From a checkpoint of a small mixture-of-experts model trained on Wikipedia.
Size: 8 layers, vocabulary 16384, 118M parameters.
Experts: 16 experts in each of 6 layers, a softmax router.
Training: a variant of SOAP for the experts, 553M tokens, 4073 steps.
Below are experts of layer 2 (counted from 0) of a mixture-of-experts language model. Rows are named router (the router's row for the expert), gate (a neuron's input weights, with its number), up (a neuron's input weights, with its number) and show model dimensions 0-159. Each number is 128 + 24 x the weight over its row's rms, rounded and kept within 0 to 255. Numbers have three digits each.
After each expert's rows: a language model's description of what the expert responds to. This comes from a sample of Wikipedia text that the model never trained on.

# expert 11
router:113109138145157121126125126149173166125118116123077098121094137104157109077118129141113134143100150114124112118126141106141120123109138164132130119181130118126120130117099135091104111150138135094171179130114149151126110130169155144134134122113131146117124128121098143144127157130132180088164155113106094135147121083100133151138113142137141130187142129155098092115124100157143142124133099155132089126188180107098123116176150167111138109121121128119164117118134169175109141101110147
gate0:118120141092102136093152116150106156153117110131087152119103163085109115132083111143108138144125169111120146162101084095170148141132152129137160140165153155125150157139140159139181128165149122137130166080154117121117122135115180167137148112120145099128141116091128119158067149158139137101146164126126130133105081126102107135150103171097113158127109106157121156122158162155096124118104113158121075163133139099093112164112136107119104104106146119141112207113146100160126148112109163
up0:147147136099153154098153142113153086131124124106153141073122123119133190123162173124124155127118120145111106116144112132144105172138101129107139120108135146144135137121148136136117129111093112120121138084121141162119129143109124104099100140130097139098120123096133157109157164115104123150135106131115156131127132114152181109144144127112120167156116128105104120096096153160096123117165106153120138088171125088172137067122110132096147137073086120150173121108102146106112106167117120
gate1:127126149104098110135128121131134113102136117159126129144118127132123121130086107104137133140165152130180155144153144151104125107145126074125140152091125161108101102122097107108064157066142124083107144140124122111092111119145121116154105120162124162099122115149111129118143121163148070193097145123142166124126123144104137148173110101141118095141156153098156107128135118130157118169113146089109104121145103085133163153111111131122114126146106114136138156141133168108120121128080106
up1:148110155116097106131132176140107108146154129107148133097155114171097122120133139138108116143116163079144134159098129079147131088130121105104140180159098160160131130129099131161132125129158160055145113128133112142141112135147135133117151128093101143136089115117137143057156105127126136142146063149105155133105165145166120132129155160101120090156146104148128141155128119117118116108145114120081099127099123080115120111159146099141141138100158159152115124159114168143108116145130129
gate2:130140121121119139181147111139168125131129120122113134079148089100069114123136122108195155127117149132124124112111125099110111150118119140129124191115120131098108120114117114133127128095155099137159145142147149144142070141101097114147126159076136122134178134149080127141158171152127143139136147113122103085093148124147126127160127127096159126147150143142113141143124120093175128103112144127130135115125110152151080122133162145129152063104128133133133124136145138118107136140164142
up2:124113149114146130157176085154108126144137120102114135115158138074156096129117114161146100160118157167148106072167143146130136136083119112148134136099121086121125101129114111131142132131142067134108154131124105122132128121150099162160160121127068136101087139131134075113119154140151085100128135126112115199158098151121117125129081145115139144126115110133108109157128153114150199171148107116096133150118145152122120164148096106091150122112131120119127092160149152114125123142138162
gate3:114112153109153119102140148126187129136121113086135183097177132117143155133109110093162141128132179139123129124143104128167166125140134127158116118129095123146085113131048130130119118137140126104111123158159105128117102154111111096162147090143117129163082151109138114131087126098145142120159127154147130082122124098143117124099153103119113135118145117113124110102138141131069109084095125136186147102143120123136123080124155114107117106157147113127094096152171086122126116157124130
up3:156120092140106115142121099099101118122116127116131167176203159169119115136114102115078154121095101113150158139140113093139151138164127110116124149139125157117176129114139139159148090125143123120087130170109135144138106147098174163119122098116121083114123129115164128102109152138112141124153164107088108129123162157150147135123144130137137140150138101142126136147112122158129140139128101118136131154136149131124102125106112130129139119164140133144123114122163128091131117123089190
It responds to: Verbs in narrative

# expert 7
router:192138155101097164111077089122141119141143182108166144112167137139134137095121097153158059181115158100156151123098144115135149160071123112134152148139162129158146120115123179071176110152135127124117136144087143135107144145120095125110158087146135132131128127116106139139063126151135074114104136108123130137130124106134147152133144180120135100129134092146095115089121172143127106181136116091150138095116143147172147122076104150108110155117099164116157132158111134160124122147111124
gate0:095116180148123081118162133166130116111127126153089132128096120127131120105132115117135163153112099158116159123105127140142071113118144139177104128135110147138122112144097114123152164083089135090126108131111109109113082139088130093105162165134128125093114125075077155108108164122155125116117116149134128142097134160131122134046146136142130152106097110137168122121125086124085119137168090099141109118179102145120162111099149115116130107114101113137116135144125088127150131118147126
up0:155195126091138170137166093098149145139148139127094155129136137117127155101119153147062105127175154140113104078140097106101164099128108120113125152152127153137124148088171109137135124163126129148136125123108155144128149159094121118117137177149111176152130144106136146134187066113171160127136170148124172153134151139129145166147145113130114183127104123155114120138137108135156137149132124123122158094134121146123127138139110179114128140144131082086147128151136100145143114124113132
gate1:144131145148135151103114157147144135127151129115159164139139111129147143116131087119096110124131147114095105125104113154177105182153130139179163147159133157086109126119138166132184112121113102138149109132125102087124114134172184149145131116155121157144131116093197135131144122097188145165155142142067138097155146134111123113063109169158152120127124118118116130158167125121100123116146136111159148119105129117129099104150137130165111103120133114157144150120160174151129134141131056
up1:116160145134145121122135117141095113137122116158168140123127146089122117126135063088116104116148131111086140132105108105133114093143136106167184186121139135109092149150133176132148131152133150112101111130147144150138108119105167164121210168116128087086120124107144099117124118133181136139106152113119135112126173113117128149061120136118090131123097114086144140127109111121123114117126115172112128111179137079103112160146090140160151121116151168122138128114118114125145159128131092
gate2:132109114119108141145100128107161085096129143152126129146140170140122142130140104149142145109111124103092081137126137149109119109102129149152100117141122134150119075149176107108135133113150179141141117126117132134119161173126107140123090189110075139091086129120147132143135043156110131134151148105111128147126083104117110125144141156152112111145115101147101120154143137149125126099104083110142070142154151124182123126125132144138159061128095152128154154132149127150129124159141123
up2:107141132147171184079142108143089140158122166168112114132096146125111074118116124103110122131162138120133104136122127153154108123142113113172157113126157137122118117146142206116142115109123113120173069123137110139159157134156122160160101103093115121100110096142123128030129136102141129110139114138130132147133127101129171137151151106131113097154099129117143180091120148140074124103123165120110126150164121110088142120110091121111128120153087135101118119140092129148132107145099178
gate3:108120132130124153125173109160106116103133157167142137125130142125142118108151153078145133145145156115132121146088130118117144134149117120159128166136106092146085135123108132116156145159149110155100108158125133147100149110137153106152052164096132165131126094146137148115124113104101108132134127157100109127178132165155102125163118097165143128156093115135166143126088109133064114131110121132166137167104127102105122143097131167120087115129129148163101137129154123138157119153135167
up3:103145143119151111084156112109143134160105129106138123113125124151132132134094114148146178156136102160106115123144135122139149139145112136142170134111155169139113116136107126162182142140145149156128070117101088123096144103157138155157140095114107137143104114150085126121136190130132150091133094083083125169128113120147154142138150164119074107135108175115127153164131162117179157177106136158171139168133127079089117094157070122119117143096116079132110087091114115107132138117139156
It responds to: Name-start fragments

# expert 2
router:148122103153161143087129146117147162118132117129086110101137102165114124114149132123146149156118142120112094123134092149134110135127119122121092135107104132175146166149137159141104182136104133117151148088099106140121135123137140178105137135151204113167088125143079094119117127095097183102140159142170069133149144133127142143092107149131158120121129116075181129148146105122076158089121134097131125085123132117133093116118086133138106130116139092111161108074121124120135162118146131
gate0:177111122137105127104125166103161187121086093138152145152103105117146142127095165143123118154086158123095126103149126141130115127158142079110121112107148137156116123117129120116157203163129144122154115142120079104090174120084138108151117148075153157145133093099125137145131142124141154136099153122121137132117123096111129129105119150129153124136143114122123125066198123136091136119191130171146125167142141117156107161118115162111105136163111143140109144141123132125169141104141148
up0:131121130167103161194104120105078133125138114170118142125114140127128148123103164162090123134137153091140161186118110144142127085132126181142123129104166127145096131122130139140156123132167131146132087111159082154133104145165114136169107166108108097124144141133113105104139134134113127102147148172156132118102127099098115147165146099136091146094099140134171132122097098144119134132142112142156154139115111121123147109154142115106149104105146148114115103106110138092124089173114150
gate1:125134128100124128115136156139098137125121102123132115125146102141135157103136131096135143140115156153156106063108152119082111139124102150163099075134104140131137114096123131101095127113101133148106132113114137148139098121092096142107111116095121108155134103101127144156096126141126147146139116098165116124132150135097150118126129108138098157134074115171152167121147129166141145114107137181097121151143139106154128154177107126142106136150164104100157140186124123127141153125133148
up1:163139061091142128149134138112119157148127129148145112139111103115170041159110126137139140185106086124142126128131116134135150097132148108158115081148107174124122153127125156144128115106116129094111148173094127147177118095092119125146112151127134126159125085118142102146148142159137107116124108113121119148137128135106132131136126135143139096134138151107090149135180166124117160089169134123106158102135097125110126115135107080083088151105127078108152125142117099138087123164162114
gate2:140136147099107138185160094110119163126132107147119124183149090089079116147143141160093138124132144165146150102140128101087117113106090166081097130121133159105142112105182152103096127112126167152103131135149122180091178112138094106117117124079146132096075142125161106104121119151122143147143099143187108113139150104120156106084184165156120155139121125098108087153126142098117106075116143165076125144179087163114153152148140151189129133083096124150146169109094114124116109143146106
up2:133216099153159133153112128076106123112151149096087125168143126165159147105126129160120119096120141142142087124152114104117097115124137088130172130138136131084140137137142092096094107100140125106102125138110126154107139152133110192102107124122102079148116110083125127083110127089126153130151152155146137133161138123110153138117134155110130120139103134128061207123149155092103071132133132119147141124153105169119192136145101103123154150116119131168140126114142111118153137158092135
gate3:126118111167106099117119101132108114100133146091128148141138129179122155112113119110120180093186140167101145120153128127139118136136137113099106098139127104100133119143145073152124144108141142154110072161100090159151125172107105149126110070126104116154115113073103095113145129106123139080119079126113131134141152114151120104084128136122147165140135130165124134110146117117115097154162133109121122155128122088138097163128124144127123106073176092065089127143106113124147153180116161
up3:113129104126168119146144119123098082134114121128147113123132150164113148135122105121139153102157105140120175151139119137120059125115122093168154114130135117139133085149155105140132110105163126142164138132158125155133118146137131148158073118146113132171117129137127148111102103144135148156079130133102140113094129117130133121135171161157149172126166171159148095157137110149141112157103123115120124144101121120135131141121109168104150116123106168111129144146123129105110155144146174
It responds to: Head nouns after articles

# expert 13
router:108123104123108124125123120106127152112128156106170125154145141127103157158137167132130137129152150146148162143117147077124120148186098114128112159146123115133088124150121085106123107114137096109156147105138127126124121128106125126148133110069116100136083068161161140145139130122144157077100150115132146104124116089139118117084149125134108132112106100100148138132155128151117135125122148123081135120107135141093104123137170140099127116129102134111103089144121126156165114130126142
gate0:155117113131100130129126163160125092168159118083122137060126120164160089145142094157127096102157101140107117169121160129103157143115114133085127131068057117147126130183109153104143114159118078113150138162134184123128161126096146117146123100083097111170186124131072156110137159114138132149187101113124134116136170137138131074133085149135169121119154103155120126117123104098112112149139110150127149149134151170120137134135176157134134154121109145135158123097116144079145100048144107
up0:089124158130079149128112158124128146143130154125150109111159168090111157146146130169138132136092115113143138176102152107138074155079129144147153126113089157168102080115128161124140146148123133125119140136126127106100112169112128128088101167105129119124094115096129097143122158140130090092159111139159113084155127107076103076106079131112112113173160091137141085144132133142162136187165140141119137131121164147141083141128131102108120125116147110155086161137153164172108087128091146
gate1:130111152094061103106122156101137091095117160096108153160124193159089131110147137141134115131122136109098136146140132170116134121119125070141156108098138146125104126095095112076125128158114179097112137134088176087125128096094128129128125145126120139088121148104115140117089163138112139120135152190087093133130129147089130158131161143147138136104128171106136129143112118123146140122131169141140132152150112133126092132098133083134161165126160147130142147115120131105167170109167133
up1:092140107141135107110124093148125101129099135123103100099128135128117080110100137084142136120118114085103158113142143144092140093108119098108163097115125136125118157146084147127140154148156111122119118146113082142148078134115107089118096130191134136115109099127110102130160181119150102135156148121152141129120117074105121120104111098151132142127161105109135139132153093161123125131151131083132145161146129116170077083146120094143096154130115111189052069156165145109099146141108138
gate2:128121141128131131136138098125134148158093144125142090103136152104219126132117180071123087105126160144122144166150141112133106160114109116152119136137061093144110152117125108099144099151117127097115136158124166167133172147117117134130117163122086115142110172152116180135113086084153136108097154154140111110108105108156123153139132166099149099096147136129125114141112115107133167129092174125095138158137087126095123114127140127104119130149127086127142112209105149145121073112156117
up2:125195122104178123119107141114103122102148177136175152137119120145107148124127097151152106109126095148149164118135120145129138183147111147111097132160118127158139128130139183143114161126121162076140110095117171134113120151130130111151127170108163098132137176139111133162115118128155148129133111084086158072076141171135109104170160179136118102076146122156188097121156113106171121084183155108100126130136153080144141113126139134135155167121111179119148115118141114153096124092137145
gate3:110142149140178113135146161107134144204140141138119128115169118117146121145180149118137101123116137181180132089124119126124112114098142112123127132133161139090171081092113145153157131139111123131083113140124135075143144132096131104166139150168132140082102120183079152112103144124154134182162076089118137074128143133117158135134100101110084128079168088129117123130137154137111121133108108132107132116138116134157112144083146149113128135105119118124115166129140129086119128148122110
up3:094137145159133126162127140169127166158098091167110112119142108140093158100107132106114134122109140144129088157125174123128161137115092128145121149119127120139128141133109145126115148141158101157132090096141189155155097107149144133125086091124123148115107137099148113143131150130137150122126122128144181135131077147092101149093119134110172149144140146101127110106141117102118127145169123113145118133121128128149131127147131116144136132143108146084099136108120120098147133152111158
It responds to: Infobox fields and numbers

# expert 12
router:120110106117133107143110151153121143140127125126126139112116151106128118105133082114127131108138111140106125154104145150091104139111106111120155150103118131112086143117104116136160137120139140120049118122140136087169104102167146102139125139146107148107130150110161120114134152129125134175084123113148102173103125132143156127124140124150131114118125136128100136098116153070162155160157155132125121166134128106085144126142173120148157100142138163117137139137099173140145112138137120
gate0:157120138109117151095145133066112077141125166129111089158125137114121112148150137135137149111104110152126131100131135111113174149106160161056145163145113178159118114182117130150136145120102125170129105126149108109157142124118133148118131164145140151140118137146116154118140078157095161147107148126139110110109160122131072132074122164132132128090117111149119111152147093109121117131119132106137126157162135139106149085129092157144135106106122092160115120160173147145132146130135081
up0:120133107135142147094146127075124147151119134198125137123117104123142144143100116122118153118148168163134135121164142117087102106106097146115103167108089159127185163134142132119105113149161154085139147079099117134125151144115139141125107080162166150076099133142124101165110090145094118110144118170139099128117171060131167081099128133103118131098142138110142145130134125141099146122114092129162141099129147146125157083147105128127107101146124099138090100113139146106154132149136116
gate1:140184123110138163122118124125139127172077097138109142189134125121117125144126113115140127116117114151090140136159125185109141119145157134108110167146155162152094108156144139142136131141090101103142115106135109132115136142134113117132128154152065117146150161141135141137110096135112159076145107144132122145117143108122152103178082150108112115128087115164127150118117123105144114093128143127118119103145107084162183122108125123085147156131146114123097096149150139120111099119140117
up1:129131138142081129071194156126087111123148144115113114157095117153134131149133146098100134147093123135170110096163130078169119135108102137140109155155120142139139108136102145163136108118109122125079168134114088131141140107156131114156114086159162097145135125109128136136150167100099129147112142154118101113129121140152175124146110124116129142102115110159124118088147105158147135127154122119104167112115120138164139118144120110140142128133124135162137145124104137140111117075119093
gate2:090146169123147107160127134148129124100113127107138106145121139157168056124106086103178138135149085172127123145148110077106127143139157148143146105131133143156115084126140167140106162119149096113165138112121080101133147136114142074127106105113145137136122153129138159148134102150084125136118131149131132137108101124139184139172124144088147116149105126166106112093103128165117087128109131160102162107150114117132123080144125113137114138163179125135102133121096186197147173135110124
up2:125139158168149122150147158148114100122095107124117129075134139113156109139144128135122116087159168122136117135144132110149117167140197136128134144133128161115132117115155102164125126105105140074155145088161138114120124131123112103160159112113111127118122130105107129101115116139106115143142087104134165118089158145178123088140100172141138145124120127155145185090131133117134181115154149167116164163129156135139108079157137116166134065136105120102130148130123126207120092144123102
gate3:143150113112139071120092145131121118141096120151169099155122113137136174085125112163132111146192142105122119124108135148095082157124162120140094117149147140159102118140137157122136128139148111118130124143157100121131120144122170155111146139122114134176069139093161108132124141154120129199104123159139135132117119198139143117157120079122120151133142137117132070127117126114124162129131169137117121162145160112146131155161170116145142110136115145159088088118132160129136139118137116
up3:117097156140166152117160120130128135145144130126147167126128154121095108084124106116119087113089162144102118103120117124132134127125106155059117099112127152140145115101118089140103136136084146094193116127164163171131103076154127134146106157147126115118069148108165164104143113151112112087127167080093155149101123123150128161146111151117129148121124079172131176120171136110064116085094124114098154106138128119107105142115141104141092132171171109119128097134093104108131080140114122
It responds to: Expository verbs and connectives

# expert 0
router:120173085060125173095144115158120113121108086118120123077105145140136153128124133123133116148102113112105093145119086176125145135105147122069138104117138123153133126175130137145111114091140131134127115135103148153117117124090102102119119138107151142155189114140135159122152114129162114121128114152099094125150120108114127083119124154081133101136098104139119153115091109161119113130161139151129127158185105105133113103134117113121156146111112136121110156190124106068130087108104123
gate0:110128175048113141116173120146136151134124144101179114145133152145136118141090128114119165130129135101133097130129135143175137097111131106129123155135112124120106128140135154118118119144075104155122099166104171118108140147076112164100139130108151119126135159137156112125109087104118098110138135179073139100130146144109098131149122101126125106138097157172095105133076101149126146098086164142138103127126132140110088114132128155127151123137092134125148107143153145135122121067090127
up0:138125152108109146132162138114150158111156144089107134107117149162148102090129105096145078123107134128161089096121121159153133165104149111090125123129136137143144121130122126141102118110131140138113102139069123170098142159101146134158109143130147132117125115176146151164117120119115122150047093135159112133158105141149130108127136117051168096114135090107131167165071123151122119127085114120138155127179184107152128114138135101127124090125110145121127108129159119144116111136119143
gate1:127137169121151134124113161083124085141132130106125111106133100150116111117132090163128123104123104144115122112158132121135129086149111125108173119177129130155112135080123106097130104108114095140171139110091082130100107139119070127126110135117140121129155120096143137137144137110171123139085143105128134125151114123124039127108084139106087137131167125101139143146111074172124130126116127122108148091150152121147132094159099160125151130118147154144102131126140137127152104112174140
up1:116151087150125090095127105103129138134107142154143097077134113148196139122122066121119115068138113116100141114146150103113120131126161131091094134122164129128133058088139117127138138119129087106121106135116126096130162086117165102107130119113126109144173113136142110100131142175123128113109157150154093140100079122163210117132120106126094133112132123135160104112152128078114152132103113100117134156055145128133153114134142100129101134125122121157137157094098107131165111152140134
gate2:105105134125109142179106124123100178112099122116125095129151144113082126083132133125124159139097148185139092129110130138172169119122123124095113168130207136114082139127137175094121127139103149125101142116179109137122131140121098126148117114167169133125140140152141105134132106160151129150153109128146139169109111138118150135140108095106091118122131122108128114124102129103110135064135155100100165120115120118147124122127121178151146092142177128110122130145115136125121107070161153
up2:144125111136141140159126141164112136174098122109162119124122105136146161110139114161145145149143130135129116160126139123148173115149100150130150158154127156127105147126120146117130142113153139110118133138135139178131129141140135121110102080140108134127091116125141174140148187106090150123129106108140146086097114141136176109098106124096163139151119111099179131131112078139105137161121122148139119111108170115116162190063133126162132119102141103108145101127139126108142143136098139
gate3:090113111107094140125190178155165153159168068117139144116141120151175174101078124076156108141112105149139105124114140150117163140121141127111162102133191145131129138157112126138123131172134120149074100129098142091138130151142085149151139173114124136116125134138102119162116156123114154121113093119142082161135153106153107130166111112094166167133134094103115114129085097122128145177146099133154095111131096138109178107104136115103126133090149121105179145146155134099110116141137093
up3:079149137140152119125120135140148099146088125098133101141145129130085094172138151113146121179095149139112144160126113169138083108131169115170144118131132171155118147153149091124103142112088125109108114128172150138141122138131175146060159127119111183124150147149137098126142112140087080136116154114097133153136143107086120141150124157170116152154081127137114142099147104111110107115151124155138091148130113169131106110123120114125133107136129141110096144142081142101137097130151144
It responds to: Quantifiers and counting words

# expert 5
router:122120162079107095161115149152089128107114123154144151172158129129112110138102149169113106114114109110130132150140166112143111127143132116106108152140129128084111148181135128154124107117151117156147155144122163126108134152104121150141084172138104094139143154071117142145146130107114128123120100125116119102076075122184114133102141143084121170149122182165091153145122130153086156129107131112170093142099096111125135169111161135125128147127154163153173147174176142094098166159118114
gate8:114155125122106097142117121115103167127175099137091084143110156106129116127128139137153135157093096164164123095133127110101102110093130128103164100076121111124082136151122121115140138165152135126135124120145162111117136143116161118109188128096146155166150150157143093139121082085098084148126115140126141129149084149106169111114132104138153129110146154083111083110113116161127109139153161154110126147104181178128135154126125119129147141163119176116141144131176136159140102163191112
up8:133078167104107189145130132106127136117105127138105147126131161137148106141070141085102106130109126128087133142094121162133180142129158091163150083132111136125166119107121151073168114162118141139127120128104113082132097103117137149148126105132102081107160096162106084133149117154180105130129093118090090135099130147129134137161082141078139152132144132130104141064104137117116127131159113095164130103138162171182112095120149142095108125156154081145129104125104167108111091170120154
gate9:146120127149078121158135159155137143163133082114110120073112155115146144137124161099105121143108170096058102192124143168146131141100090091141125156148135146106121152124145139131122129134045114154125146164141150096140131097105122133075078123151164113083105085136113108121171153106142149143169133101108122128142121113176159137163141088129094140155106142135145118126133101142104125108084115110143095131112112141158120110123099120141116105152134113166130107132124137167144151159161130
up9:112180102086105173126135141093109128184132128134125130144151101147138140122127149159175084138129118103130153148140093131069112151126160168140128096141107136137122137103141152135128117168141153126123106117110143147093086136118113094185132135171151154131176162117128129077091106113140128132147147142128116139113106087118103095151137138117141081121105136155116105145135159176151117122146096167154111151158153142118180125097160130116085142119116127103144109095121123128144105123105112
gate10:128080138122111135180115124121111112115146099139113120132126137145109115136064100144116108154098142139126117120156144141134145125167110102104121091133122121129124114120126122093156115144110104113081153154084108123092133086108135115119128119182136149178175128101127135124144100152128103130108085110129141132098145157121130163160141184146146160116091133076148142115144156121104175086118134112136139117135153153125109122149123096127098107124117153076132151134115125151129092155134134
up10:128100117153135086124163096145115141155152147114142085159129138132093126100171106130108120086140154123139182139128111095122135100182137123128109158121120163121076122113130122081127124168162141146126131139139134134156109127086124158111145139128110136131161117101116110135132124155160133143146148116164131143188117145120135148117130109167112102137123096079128140146118122059157078147112113146115147138086107135169122138172119124124151115085141149121085131190098112098085150142082121
gate11:123128170124153093132108083118142128131139102143117148142086104119137121122091126171137126129124120143147131129105155112176117138085097133102119112136178105125155128122128131122136161148108160115134134182154107131153129139125134161169151147139137176162129144161128146123112182133155132088160130129124136132113133112165126117089152131118160127135132078116111133136095095043160140114129129099158149094109095186110115123136135152152159117134135119122113147073117136158146105114162166
up11:093144179084102107128104116120144148086139154112147076131137161111127169180145104127104097139103117128126134113132182116139138138141119115149109148131114124127167127122143120105123141149115091067128132129114132097084121086131148081132121130117152125101138158119108133141146100124158170104135112134188111110108144096195163121113125101128129174127101126104134116123170155112134152120123115118104118114140139130123093144152141124114122102130102090161124140106108112093150114153114132
It responds to: Table pipes and punctuation

# expert 1
router:140162114128136158118180098109161143128128134135171117122161142100112133095127141131113120094102121107114144160121106128121187120117140115108147102124184115085082132109127104120110102166154155132144105126131176111169129136119146131155117128129135175106126167142124129094141156161129119164159113136131138113140139099109125112138099150082118114121118126137085147173125079126106130156106132200157115114131116204110152171137122164089156159106128098109143116107116108082161148168103133
gate0:177133156142121122119118086164158157101138140086139104131092126109139091152149135079135143131130127131139153170104101135121135157141097131150065144075139127133128152140119106081094160121121107168151151124190141090075127141130165163097109125115160107101092110156132122106123130112134141137108144092157064133114164147106140090131138132128096113139120123138148098119142129114113100126129135165115139131172126142118103087088117112113180135144121127152101093132129121135116133101191141
up0:113134135185133153119113143088167131107138099153118111118154157109081144123150143177134153138124117118187132145103152171126155069146124142118151140107136158117153107109146167148101132126114129125127108113122138123130101153094133075156134136120142153145117182081145123103136153121156141130145103128169146127098150134142164151104159117130183170105092143072162134116129126154108123091131129078140135162144160093116079088116155148152088141114130118062144103140139104096119106115122121
gate1:166109096109104156115139077114103141068100134132138101110156158155141109089130128159133109142106080114134145124120117116110128151157096149124064124136140152107118152120105120131110130134126129144127105118128119145144170168174138102113099163151136126079100104143191124124118116113129119140154150122131082125125135114099103113138147117131152097111140108116156141064144141153117119100137165166144130127171147115116131089158127114117164086119150147172157115161124137136119126127137158
up1:130173163090124123156130093100076205091071125138142163191127146123086076115124151150153133087121169139117087099166130136120113105149158139100159168130114129132110115110102117130162099149093154153166174146097133123137139125131134171118127152137158119118165110141127090079117146125154137111132130141121103126132113143175118104075137134114094108126114173103128105131149084146139158137146098124063158154143156119121171106090116166141142118117154146130153123174146124141173151127131123
gate2:149205109132102129183113118105109122148126150132160124134098134143130157129165117160072096112071149132119141144163109131116128133130118128141124164133100144128160119080123144115110125135168145113171161148119151139172102147117140136105166116120093141161120155119133126135109165114129111125119128150137139107125152137087166131143128144096068104152088135128119167193139121144090115178154123118118150135118135182141127091120131143097090102100149122135112114114115108106144168106132135
up2:117171128152121139133138117103106118145114135130143124110153143105141158093144088127136123155126156140096120138152100070139138130128115097174108106130133139148129126129103135141105106135126102130132137131156137148132113141095104106100114097122140122138122139087133199120155164132148116190117135138118130114123194132123103191161154069101103112155147129101158142089109122095117129056098135129099129152102129133118135136143135131141129134116146097138175087108189107119106152129141174
gate3:149131140118151149150141128150108114159151132140126126139118097107136099136094108141128128137136134188135135179100110088093136119114149151110152138113093125130097152158117114144153175150123122125140137125138178142103148144116129127112080103135125097150114117176148132107100124155108130098117116147146088132134043132110173145092119130144109115131108119136128133102128137116146168116176143167131094128162170115113132130152128124101091137150130110060122132131151139143153145170128182
up3:157163103135118088157098117117125140080139156131141126136144154135137107121165105101144093164121129101107127154143083133118129158152138090154132124107121125109180136098073129109097128110203097147124139122161155143139110140104160109153134150126149130105130103118155121140150138155101126160167163101092154173120149097163146160100122139127128147143139128114147134103135125128132118112109160117148126130150102138104090116105131137129107097102142116197142105090151140108111151096115073
It responds to: Arts and role nouns

# expert 9
router:130125115104115111094095119131140110147183160100128132145148049135098143105143126094163143157138136125147160114132137117115120147097098158150124142132103124109154108121138098075153115136113094127081148130128116112112119164118141137147125107154124074137095118150156146139199117129166073102135129131149152138108109105150145138134137102162140108146143092155084152096134202108185152164156117055086154140126138120116160147112160145144159144136154129125122115133105144113134137135133144
gate0:111132114165128129067088149165078132148101127084146109112120095083102118107165118125090141131130146130100137086119120148151084147117111104127116112153101132092144123102129149121130152132162097095138129127146143166159163138117116128120095129113137172144124109104133117118140187144117149118125086123130135112122136105135153090126079121117134120151121152122151068151069129109136127145133089167163113123070126132151129150105068084158126142165133155105131148129116124126151171141111106
up0:052135147128124116119139135150114188076116164152116130135133147176191160155089100145117160136134107134143137107081134145111098108152122153135130123175113085116090116091151129099111068131120137154107114200137136087137088135166124123196081155125134121144143140129131137146131131126136106111113069148169100142102080151166152164126119168135163116127113175137178139136113153119100151103119138096161068153137132099115095144102139151146113122115132138108145126135119132137175118054103173
gate1:100159126123131104106109159115137141095108136123164102124129154104105139079112144145162133140135126132144130148109110157127110138107115119167157123153148136115134095084122144146108170117135145127111135149146149145133142138122113157100149117149141144136151111102117116151138150142115139172118113106139116159180080130100133148083133102113142122159169168105093154125145163056106120114111173132100121136129173120134169121145131121147140131121106122139080133070148133127114152132124102
up1:083160086140100079092081107097132161117118126115161173110167140126151144159131162147118130099184115120107141139122115120175107167112093171135135115170136179131139100127106121153137157153120159088143095086114154124128130122098133110165140105168132207154114146109156139156140154107099109155113124093141094111099135151160157102118151136166118181145134121137111109114124112098105090146148128101114106124144077126107138147117128168132159114110160151125138137095150136163071125134128135
gate2:158097119099130125158184165172078165164123163114127140152147161134116120126129120154167125095160160137105101097141158110112132161139094160106114139119153130087094074157119126115162136133096151118141142135074113156130133108134119119171115099140165146162133134127108151137168172156139114137114105097115116146089150112139083124063149092138116139144130108139142165100141140081128144149097149085165113148114107139102112113125125128155129127096093099143151125118102094098117138094101137
up2:161151122087105136121116138097146120148116133157112115119102146166159157149093101123110108082131175139146116141167082114128089163155101160177175148059121114126129150126118123151150140139138132141138137127112113115117098098130120134139135162119134097124140140103159142146174165116144166115116081138080116128156147115129151124114130130143190111136132051161106126116131082139122087095143107135128134137154156141129123113129088112116085133105148096064109118123076141100120144152137159
gate3:115129127094091101112081152139129155157137137089116089111159110112147138115172157126125133114110159107075131104140135140132139123148142142138157111182121146073167154137086134098107119129117124147100138115115167128137110099143118129117122109152113141074081103130142097114157161143105127124117156134145113135129147122132144151108099104140138114101143114122110140129099088149152113123173152114063125101179144109163154103118084131122118128133149129094129095137055155086117123128166096
up3:099096100087124126124120115141077171115144144119165119163148140156128175130131109120135153151141094081114089114136128156170157140183152157111111110143123167157088168114180115144100149138151145105174137098097166138119140095165138162123127110143132130150140125096115160119118099074125098185068161126162147074139127141131087160097129137150126147147167130148094102167133171157163121097118149109140151165123154142119136114149107104140131117109125135133093167116151059166111168124122144
It responds to: Taxonomy conjunctions